python train.py --n_layer=13 --d_model=320 --n_experts=64 --experts_per_token=4 --d_expert=64 --d_shared_expert=128 --activation="swiglu" --moe_layers=[0, 1, 2, 3, 4, 5, 6, 7, 8, 9, 10, 11, 12] --router_score="sigmoid" --normalize_top_k=true --routed_scale=2.5 --balance_loss=0.000209 --balance_bias=true --shared_expert_gate=true --init_std_router=0.0163 --lr_router=0.000529 --vocab_size=8192 --norm="layernorm" --norm_eps=1e-06 --tie_embeddings=false --optimizer="adamw" --lr=0.00174 --beta1=0.9 --beta2=0.99 --batch_tokens=[16384, 32768, 65536] --seq_len=2048 --train_tokens=293500000 --steps=8340 --dataset="wikipedia_en"
Below are experts of layer 3 (counted from 0) of a mixture-of-experts language model. Rows are named router (the router's row for the expert) and show model dimensions 64-127. Each number is 128 + 24 x the weight over its row's rms, rounded and kept within 0 to 255.
After each expert's rows: a language model's description of what the expert responds to. This comes from a sample of Wikipedia text that the model never trained on.

# expert 8
router [158 138 160 152 158 124 111 114 168 133 106 118  89 142 126 108 101 139 137 133  94 136 137 125 114 138 109 155 116 106 151 176 144  98  96 149 130 119 173 109  89 131 140 133 125 117 128 133 147 127 127 141 146 102 150 136 112 106  91 104 146 125  84  82]
What it handles: Clause-ending punctuation

# expert 17
router [131 141 122 161 136 111 105 163 103 128 115 110 130  88 138 106 148 133 117 120 110 135 106  85 117 115 108 176  81 116 116 140 149 135 127 169 137 126 147  99  76 118 115 173 115  98 105 133 144 156 156  80  69  92 143 126 127 108 135 152 114 139 133 146]
What it handles: Name fragments

# expert 35
router [ 90 107 113 134 136 143 131 140 148 108 142 129 135 149 147 121 141 155 112 134 124 168 171 130 126 175 102 116 130 151 100 138 148 126 115 160 159 181  89 142 151  77 139 145 158 120 135 162 150 122 133  92 121  92 152  84 108 121 101 187 133 155 119 158]
What it handles: Biography words and years

# expert 46
router [176 137 111  88 112 166 145  95 130 151 129 105 104 110 109 115 115 164  79 149 104 123 160 113 170 123 133 103 138 138  86  90  83 120 112 122 131 144 123 132 159 117 117 164 123 112 100 160 146 135 135 109  90 126 116 156 161  89 128 106 140 160 119 141]
What it handles: Name ends and punctuation

# expert 34
router [ 89 129 115 132 156 135 129 176 158 116 125 105 123 104 116 116 132 111 119 127 139 139 178 117 154 114 135 105 139 149  96  56 165 144 129  95 103  89 151 162 116  98  95 162 134 137 149 124 152 106 136 130  79 108 123 130 163 124 111 143 154 151 123 120]
What it handles: Relocation verbs and coordinates

# expert 1
router [149 116 149 164 171 132 133 162 106 142 131  58  98 102 102 102 169 134 133 118  78  97 118 148  83 109 158 124 180 132 134 118 121 127 159  95 123 107 129 113 120 117 123 132 122  87 102 146  99 115 165 145 123  96 145 137 161  84 132 123 187 152  77 126]
What it handles: Institution name words

# expert 6
router [104 116 172  84 115 138 107 145 108 136  99 139 114 155 167 133 136 159 160 208 176 150 122 145 152 153 150 126 125  97 159 115 117 106 152  99 168 108  97 128 167 123 126 162 120 148  93 110 146 131 177 123 165 133 158 150 107 151  87 113 139 109 162 171]
What it handles: Spaces before years

# expert 15
router [128 134 157 151 146 127 144 127 116 126 122 133 100 127 137 122 151 112 166 119 150 133 135 114 101 134 129 136 111 121 125 134 127  95 128 120 116 122 150 103 114 100 158 128 111 119 143  99 113  83 114 110 138 118 154 123 141  90 138  99 127 118 135 121]
What it handles: Table and infobox headers

# expert 30
router [151 126 126 134 132 116 100 137 130 135 129 144 159 109 118 123 154 126  69 147 104 149 118 119 127 130  88 124 149 122 136 135 121 178  90 117  95  99 104 128 138 129 133 149 154  76 177 146 140 154 135 167 110  93 133 142 120 115 107 153 129 131 122  85]
What it handles: Name-initial pieces

# expert 19
router [147 123 131 135 184  97 130 123 103  90 119 142 150 119 115 131 157 126 114 160 108 163  94 146 127 177 106 164 131 173 122 133 175 111  96 118 151 109 147 117 121 133 110 129 155  96 129 132 127 144 138  73  99 132 169 152 148  57 167 116 122 114 124 157]
What it handles: Table and list delimiters

# expert 23
router [144 115 134 144 162 128 111 125 142  81 163 107 115  87  95 119 101 129 136 154 131 115 151 164 164 146 117 135 172 133 132 101 142 142 104 139 124 125 148 153 123  95 102 120 142 110 107 172 139 118 100 164 158 149 144 110 120 117 169 126 125 157 167 116]
What it handles: Sentence boundaries

# expert 29
router [129 168 108 129 167  99  99 112 165 107 109 120 111  95 157 150 162 126 162 115 135 152 115 142 113 129 128 130 142 147 126 157 138 153 162 166 129 152 133 126 121 104 109 119 173 166 186 149 134  95 150 145 137 163 161 129 102 142 117  74 147 131 142 131]
What it handles: Word-start fragments, spaces

# expert 42
router [107 139 111 136 100  90 165 142 125 142 153 142 137 126  94 162 151 135 126 107 117 162 126 152 109 150 129 153 154 110 129 168 130 163 116 126 113 127 144 121  93 170 150 120 120 118 124 154  94 108 112 144 160 130 137 132 158 101 122 189  98 152 101 129]
What it handles: Verbs and endings

# expert 24
router [133 170 165 171 153 140 153 108 116 120 155 105 100 133  87 125 160 164 138 156  79 153 122 135 123 184 116 148 119  99 114 156 187 171 134 172 124 123 145 156 143 107 124 124 110  95 141 145  79 127 121 174 138 142 147 144 143 132 160 137 111 148 117 100]
What it handles: Time nouns, year spaces

# expert 52
router [149 139 151 102 127 101 122 101 122 108 125 119 141 159 123  87 150 125  95 119 145 144  83 129 103 119 111 131 139 145 150 105 127 161 118 126 122 137 153 110 119 131 126 158  97 147 147 122 145 126 104 137 138 151 155 176 123 150  85 148 155 189 100 139]
What it handles: Nouns after possessives and digits

# expert 12
router [128 149 128 126  77 120 139 157 141 107  90 157 160 137 152 144 146 129 126 156 134 139 128 119 154 112 102 125 116 138  96 136 142 124 149 132 129 122 138 129 111 148 131 129 180 118 143 197 134 145 130 174 103 122 156 100 165 137 136 170 110 159 132 100]
What it handles: Mid-word letter pieces

# expert 28
router [142 144 127 124 105  87 125 162  97 160 122 135 125 107 105 104 138 138 103 102 124 117 114 126 139  91 112 113 148 147 115 116  88 117  95 132 134 135  98  87 123 146 129 126 130 136 117  96 127 143 134 169  78 168 129 173 144 131 120 172 122 110 119 153]
What it handles: Personal name beginnings

# expert 48
router [140 151 173 108 118 149 133 132 141 119 115 120 129 134 133 142 123 129 136 105 165 114 142 109 121  96 134 121 133 142 102 139 133 121 105  79 152 205 154 158  86 154 146 161 146 165 103  93 114 156 154 123  96 159 132 120 130 112 128 109 116 153 114 126]
What it handles: Place-name endings, as

# expert 55
router [144 103 139 158 105 144 176 101 127 146 120 157 157 134  94 119 168 118 118 141 156 154  79 149 136 127  71 109 132 135 141 120 113 150  86 117 151 122  94 123 106 123 109 135 120 153  92  99 175 156 149 122 138 141 166  85 124 144  99 114 107 156 111 125]
What it handles: Year and date digits

# expert 5
router [133 134 137 135 143 164 147  75 100 161  82 115 167 161 121  99 136 131 118 121 114  96 131 162 167 106 121 120 138 134 127 144  77 134 106 150 135 112 149 148  99 163 149 153 132 106 105 167 122 118  97 147 147 141 138 116 122 137 175  79 115 130 167 141]
What it handles: Counts and plural nouns

# expert 50
router [103 129 126 149 143 134 118 165 117 135 150 119 156 100  99 145 109 158  97 106 115 138 135 113 130 104  94 149 152 140 175 137 149 102 129 124 112  97  96 126 111 102 127 152 155 104 124 141 108 126 109 144 113 157 136 127 106 109  59 139 109 129 141 101]
What it handles: Speech verbs, word pieces

# expert 58
router [157 137 155 138 166 117 104 155 135 132 151 141  87 116 115 115 164 107 146 132 100  86 132 117 164  96 142 145 172 142 121 133 114 105 154 133 134  78 178 128 134 153 107 135 114 109 116  97 172 137 131  99 136  92 120 125 170 131 127  92 122 166 131 167]
What it handles: Participles and number digits

# expert 26
router [124 176 132 142 160 112 124  86 128 155 155 112 128 118 121 121 159 107 162 146 102 117 157 133  64 127 160 170 131 108 112 143 146 161 115 108 146 123 150 119 118 155  94 133 138 113 158 150 138  82 101  99 123 101 116 139 136 117 130 139 151 139  99 102]
What it handles: Technical noun pieces

# expert 37
router [108 112 138 156 138 129 160  91  81 152 151 130 137 135 115 124 153 120 103 145 162 109 103 110  91 136 121 106 155 132 120  99 112 167 147 120 149 160  78 137 127 162 114 133 150 111  98 155 111 165 117 166 137 155 139 131  82 101 129 147 138 153 109 124]
What it handles: Occupation and agent nouns

# expert 60
router [176 109 161 146 158 135 116 150 103  97 103 152 136 125 136  84 156 161 125 188  98  93 108 104  66 138 136 137 120 126  80 128 153 123 109 154 117 138 112 122 103 140 144 141 120 105 115 162  91 121 122 138 127 140 157  99 160 108 121 112 142 146  67 124]
What it handles: Nationality adjectives, possessives

# expert 40
router [144 144 115 174 129 123 105 114 134 119 176  48 132 129 138 119 156  95 144 135 161 137 125 139 156 161 144  97  95 159 158 174 139 152 150 161 101 133 126 140 108 104 146 127  61 136 135 140 119 135 142 108  95 129 159 110 118 114 126 157 125 141 140 140]
What it handles: Sentence-opening connectives

# expert 43
router [126 128 121  56  79 178 145 157 156 178  98 133 109 121 155 130 146 148 102 132 112 124 116 120 147 121  88 154 141 134  94 120 138 119 117 145 103 103 139 157 151 147 115 165 146 134 108 175 135 129 135 139 162 111 119 109 102 127 123 103 134 112 133  87]
What it handles: Word-internal syllables, leading digits

# expert 62
router [145  76  98 118  94 131 133 162 143 113  90 107 144 130 120 137 161 158 119 129  92 148 115 150 137 112 116 129 107 192  94 198 153 119 134 152 127 121 139  82 122 119 149 120 138 164 143 140 136 106  92 139 120 142 134 126 107 155 128  52 147 134  82 124]
What it handles: Inner consonant pieces

# expert 27
router [132 158 142 109 138 143 121 106 137  91 135  91 109 133 104  95 142 112 117 168 137 162 114  89 132 159 136 171 106 119 123 104 143 146 142 150 123 123 144 152 108  84 141 106 154 166 100 134  91 154 126 114 169 145 203 131 124 166 118 111 103 156 149 120]
What it handles: Degree adverbs and word middles

# expert 14
router [160 144 164 147 166 160 151 143  90 147 127 124 119 143 182 129 108  88  90 171 194 134 136 142 114 107 138 129 142  57 144 145 152 113 130 151 148  91 111  96 139 123 138 123  62 131 106 157 115 140 133 157 117 151 165  98 102 112 134  92 136  93 113 125]
What it handles: Foreign name syllables

# expert 41
router [136 124 113 126  92 133 129 149  88 136 138 111 109 157 112 113 131 105 122  98  78 112 111 152 123 157 159 120  72 151 123 140 122 151 113 163 104 122 106 152 135 154 120 128 131 131  76 133 115 128  98 187 118 131 123 114  65  95 149 114 113  97 139 147]
What it handles: Sentence and list openers

# expert 21
router [135 133 179 165 112 120 136 165 126 124 130 118 174 103 147 109 159 148 148 152 143 136 127 113  91 122  96 127 121 148 107 114 138 144 147 117 100 187 134 121  93 148 130 112 107 116 161 173 125 146 157 120 110  93 167 171 195  38 158 122  73 108  84 117]
What it handles: Years and section breaks

# expert 18
router [171 131 156  94 126 152 122 113 142 136 150  88 120 101 100  97 116 116  75 147 120  86 132 143 131 135 106 159 170 122 103 142 128 104 150 105  90 151 131 101 150 156 112 117 139 119 131 103 142 145 110  85 146 127 116 142 153 148 149 126 153 141 130 115]
What it handles: Given names

# expert 22
router [149 146 156 138 110 165 153 104  89 178 150 157 138  84 106 121 148 156 137 116 132  91 138 119 108 128 104 152 129 100 101 134 105 119 150  94 127 130 119 120 166 113 120 164 108 128 149 133 111 129 117 122 135 140 127 135 119 133 128 135 137 100 152 132]
What it handles: Adverb suffixes and spaces

# expert 0
router [130 134 185 133 110 135 135 125  98 127 111 128 102 138 150 100 118  98  87 105 104 176 139 102 100 153 124 160 152 142 109 132 156 187 169 117 108 159 123 152  82 154 114 135  84 143 136 133 125 122 142 110 127 131 136 123 109 108 155 100 175 145 109 151]
What it handles: Table cell separators

# expert 31
router [117 101 175 135 110  92 133  93  84 157 135 160 101 135 113 135 164 119 133 148  99 133 101 121 162 132 137  97 126 102 115 132 153 163 136 109 104 163 105 127  84 138 114 114 129 196  95 100 140 119 133 115 144 134 192 109 125  72 117 114 117 124 139 136]
What it handles: Auxiliary and linking verbs

# expert 9
router [129 119 147 133  96 137 105 136 138 125 134 117 140 171 135 153 114 131  89 123 156 154 133 111 120 128 151 186 136 111 176 141 111  98 106  84 128 123 158  88 119 158  67 145 126  95 123 119 126  95 133 104 131  83 133 168 144  93 138 132 141 135 131 117]
What it handles: Temporal prepositions and clause breaks

# expert 53
router [156 170 160  85 136 138 163 128 112 175  85  83 133 165 144 130 156  89 177 142 109 109 113 148 120 115 145 115 157 120 150 103 130  95 138 129 156 128 135  83 133  89 124 113 144 143 159 125 143 111  65 116 129 105 147 159 160 113 162 145 137 188 166 145]
What it handles: Ordinals and sports ranges

# expert 33
router [167 136 143 144 125 123 131 107 115 144 133 137 144 164 104  86 104 104 107 166 109 146 102  92 153 121 119 100 123 133 112 136 124 159 141  98 165 137 137 166 147  96 152 173  93 108 124 104 157 109 109 109 123 121 134 131 112 136 164  88 149 113 110  96]
What it handles: Nationality and name endings

# expert 44
router [154 147 151 112 122 128 149 144 142 136 102 130 165 164 144  86  97 118 128 123 121 161 119 183 134 125 130 101  86 138 140 123 133 108 148 105 138 138 115 159 150 140  94 150  97 108 120 127  97 149 133 118 150 128 142 135 116 184 130 134 109 113 178  92]
What it handles: Post-number tokens

# expert 7
router [156 148 142 104 149 112 116  98 132 133 122 122 109 113 110 103 153 108 139 147  63 128 126 133  93 116 100  86 167 146 142 163 123 162 104  88 126 128 109 168 117 126 139 132  97 117 146 192 137 114 146 145 138 126 124 141 105 113 102  90 101 103 117  83]
What it handles: Titles and quoted phrases

# expert 13
router [112  85 150 143 113 119 102 102 150 103  98  70 150 127 123 134 151 125 127 142 111 104 147 125  92 109 126 112 124 157 162 128 124 161 172  83 121  79 118 146  97 155 142 178 116 105 160 128 114 137 136 114 132 104 154  97 111  96 105 137 129 129 122  96]
What it handles: Person role nouns

# expert 11
router [133 160 123 124 116 109 132 149 154 123 144  97 148 152 161 141 135 137 140 120 154 148 110 109 126 129 125 113 170 158 139  56 134 127 103 122  95  91 136 109 112  96 128 135 150 140 151 139 138 173 164 136 158 146  97 100 133 155 148 122 140 106 109 104]
What it handles: Prepositions, plural endings

# expert 57
router [148 162 145 147 117  96 103 141 160 146 148 114 153 125 110  62 145  99 145 150 139 103 154 134 126 155 118  98 133 177  92 135 141 161 155 118 106 168 127 131 131 147 113 164  90 102 135 169 122 104 162 144 105 102 166 116 132  97 159 162 117 109 113  98]
What it handles: Taxonomy and scientific prefixes

# expert 4
router [164 133 130  94 128 139 105 130 128 101  88  67  99  83 198 161 118 122 147 133 124 113 129 158 172 137 150 122 128 148 148 115 125 112 152 156 130 150 122 114 139  90 107 156 108 154 147 156 159 159 165 197 133  99 143 141 132 115 170 113 144 122 159 109]
What it handles: Prepositions in institution names

# expert 39
router [157 120 111 113 127 127 105 133 153 134 147  80 148 139 122 127 128 123 120 161 136 117 142 117 104 144 159 104 146 155 143 100 139  97  88 133 144 148 136 134 146 121 146 143 146 134 124 118 180 159 134 143 105 135 121 154 154 102 149 117 108 171 123 166]
What it handles: Place-name commas and directions

# expert 16
router [112 145 123 134 182 117 109 124 101 131 122 121  84 133 122 126 134 148 151  98 116 153 113 155 134 158 140 137 125 127  98 108 170 120 156 114 162 123 166 169 119 167 147 140  78 133  81 145  96 108 160 108 126 121 159 130 147 110 101 127 102 145 125 134]
What it handles: Wiki markup and table starts

# expert 38
router [172 139 140 161 101 130  92 125  90 125  82 143 123 150 132 126 143 146 127  78 136 132 130 151  79 115 135 115 126 146 131  86 115 117 134 150  87 120 140 162 173 124 128 133 119 100 133 108 145 154 130 103 119 140 120 167 160 138 114 145 129  94 163 130]
What it handles: Plural noun endings

# expert 45
router [132 143 132 133 131 152  92  97 128 131 154  83  64 111 115 125 134 151  61 156 105 161 146 157 129 133 147 167  92 116 128 134 171 154 117 132 143  99 139 108 153 124 149 143 147 110  94 107 123 163  96 122 117 136 139 139 130 121 123 139 136 110 106 119]
What it handles: Surnames and name endings

# expert 25
router [180 191 184 125 121  92 139 141 105  94  86 120  93 120 127 138 139 126  98 139 109 140 114 141 170  98  63 148 164 148 140 135  80  76 138 101 100 135 148 137 153 128 131 164 126 106 139 141 152 160 133 179 156  87 129 139 136 121 130 119 117 165 134  92]
What it handles: Sports results context

# expert 2
router [134 135 125 127 146 114 154 134 142 164 151 113 116 155 109 127  98 160  53 126 134 122  99 133 109 154  97  97 149 111 154 114 126 112 131 127 105  91 125 136 152  98 115 183 136 149 109 198 117 161 184 169 142 146 114 117 125 142 120 182  86 153 108 124]
What it handles: Narrative action verbs

# expert 47
router [136 158 167 127 158 177 162 128 154 162 127 139 165 131 119 102 138 113 122 143 121 158 124  88 150 129 123 183 121 151 161 112 161 101 141 130  79 136 107 116  98 115  75 163 147 119 134 106 161 119 186 132 114 102 170 131 111 104 165  93 132 138 138 110]
What it handles: Country names, verbs

# expert 59
router [148 136 124  99  96 148 130 123 118  72 133  95 125 129  98 127 129 159 127 150 142 103 105 131 132 124 100  78 117 177 136  97 125 114 101 176 149 145 128 137 144 121  99 135 109 106 167 130 177 128 112 139  82  93 133 112 144 120 108 121 125 163 145 124]
What it handles: Place names and locations

# expert 20
router [ 93 127 119 156 134 117 109 122 124 101 104 121  80 136 174 123 152 157 104 103 138 146 155 102  90 120 119 174  92 154 162 132 119 149 138 139 118 100 118 135 132 150 135 132 111 134 136 126 137  82 151  91 115 126 155 148 107 138 108 126 148 106  96 113]
What it handles: Verbs after subjects

# expert 10
router [135 164 143 144 124 146 103 166 100 164 153 103  78 142 144  87 104 109 137 128 125 134  92 102 110 153 164 135 146 176 117 106 143  95 118 125 157  84 131 124 159 107 150 148  98 147 133 173 144 135 140 122 146 128 170 130 180 124 125 184 115 140  89 137]
What it handles: Possessives and quantifiers

# expert 32
router [147 154 165  74 135 139 145 143 121 109 113 112 142 115 168 155 161  86  93 136  91 148 184 103 154 104 103 170 119 138 142 152 102 104 106 111 163 113 148 118  94  94 135 112 148 148 178 116 137 137  84  64 138 104 113 160  88  71 133 136 125 145  98 141]
What it handles: Heading and life nouns

# expert 54
router [116 151 122 119 117 111  87 148 108 132 129 138 111  89  97 118 152 128 134  89 142  99 112 153 133 147 103 107 127 121 121 120 123 153  78 118 131 134 148 113 132 128 126  99 159 205 161 142 154 118  94 110  92 106 153 125 142 127 151 123 106  96 129 131]
What it handles: Sentence-opening words

# expert 63
router [122 140 164  95  93  92 124 148 172 119 131 122 120 113 142 109 132 174  93 178 106  91  81 124 133 147 118 124  93 123 123 122 133 155 145 102 136 158 111 179 134 138  79 146 113 124 152 143 105 164 118 141 103 157 159 146 163 161 122 108  96 147 174 122]
What it handles: Foreign name final pieces

# expert 3
router [117 155 133 183 116 117 153 141 106 142 156 142 108 140 113  48 131 159 120 174  89  93 123  97  87 161  81 111 103 152 107 111 146 150 113 116 143 105 155 159 184 140 118 135 127 132 175 155  90 138 139 115  87 153 114 135  95  98 102 162 120 145 160 135]
What it handles: List item separators

# expert 36
router [131 157 132  88 123 125  66 126 112 110 152 134 113  93 140 131 113 149 131 140 109 135 132 111 124  89 143 159 123 142 124 170  96 137 100  94 131 158 142 145 100 119 115 130 112 140 132 156 171 141 158 114 178 125 163 135 144 115 137 158  97 164 108 166]
What it handles: Year digits, for

# expert 61
router [144 121 144 158 132 152 139 115 139 129 139  99 125 153  87  83 141 122 140 114 152  68 125 141 163  93 102  97 145 166 151 135 158  90 116 135 134 103  99 135 136  97 118 145 160 142 112 137 168 124 161 160 114 172 149 160 150  96 127 135 120 155 128 122]
What it handles: Capital-letter codes

# expert 51
router [ 88 165 143 200 104 113 140 140 106 144 141 144 104 118 111 162 116 126 145 137 121 136  97  98 124 122 117 109  94 193 124 109 168 118 132 138 129 154  99 126  85  91 143 157 109 134  98 151  82 166 138 130 144 109 176 163  82 142 101 194 116 143 139 145]
What it handles: Digits and foreign fragments

# expert 56
router [142 166 128 141 157 123 168 114 153 122 135  89 122 129 120  68 141 133  90 162 134 157 164 100 135 141  99 104 161 145 151 102 138 182 141 115  94 126 128 192 132  94 125 112 140 108 112 134  84 146 146 118  93 144 125 104 104 106  98 142  91 184 107 131]
What it handles: Conjunctions and connectors

# expert 49
router [123  90 149 154 143 133 109  81 132 124 113  84 119 154  84 104 138  99 135 106 132 129 118 135 132 131 112 118 145 126  95 158 108 141 136 147  87 105 138 159 166 139 122 159 102  92 130 155 140 126  98  92 113 110 168 126 145 134 140  77 136 180 102 137]
What it handles: Articles and quantities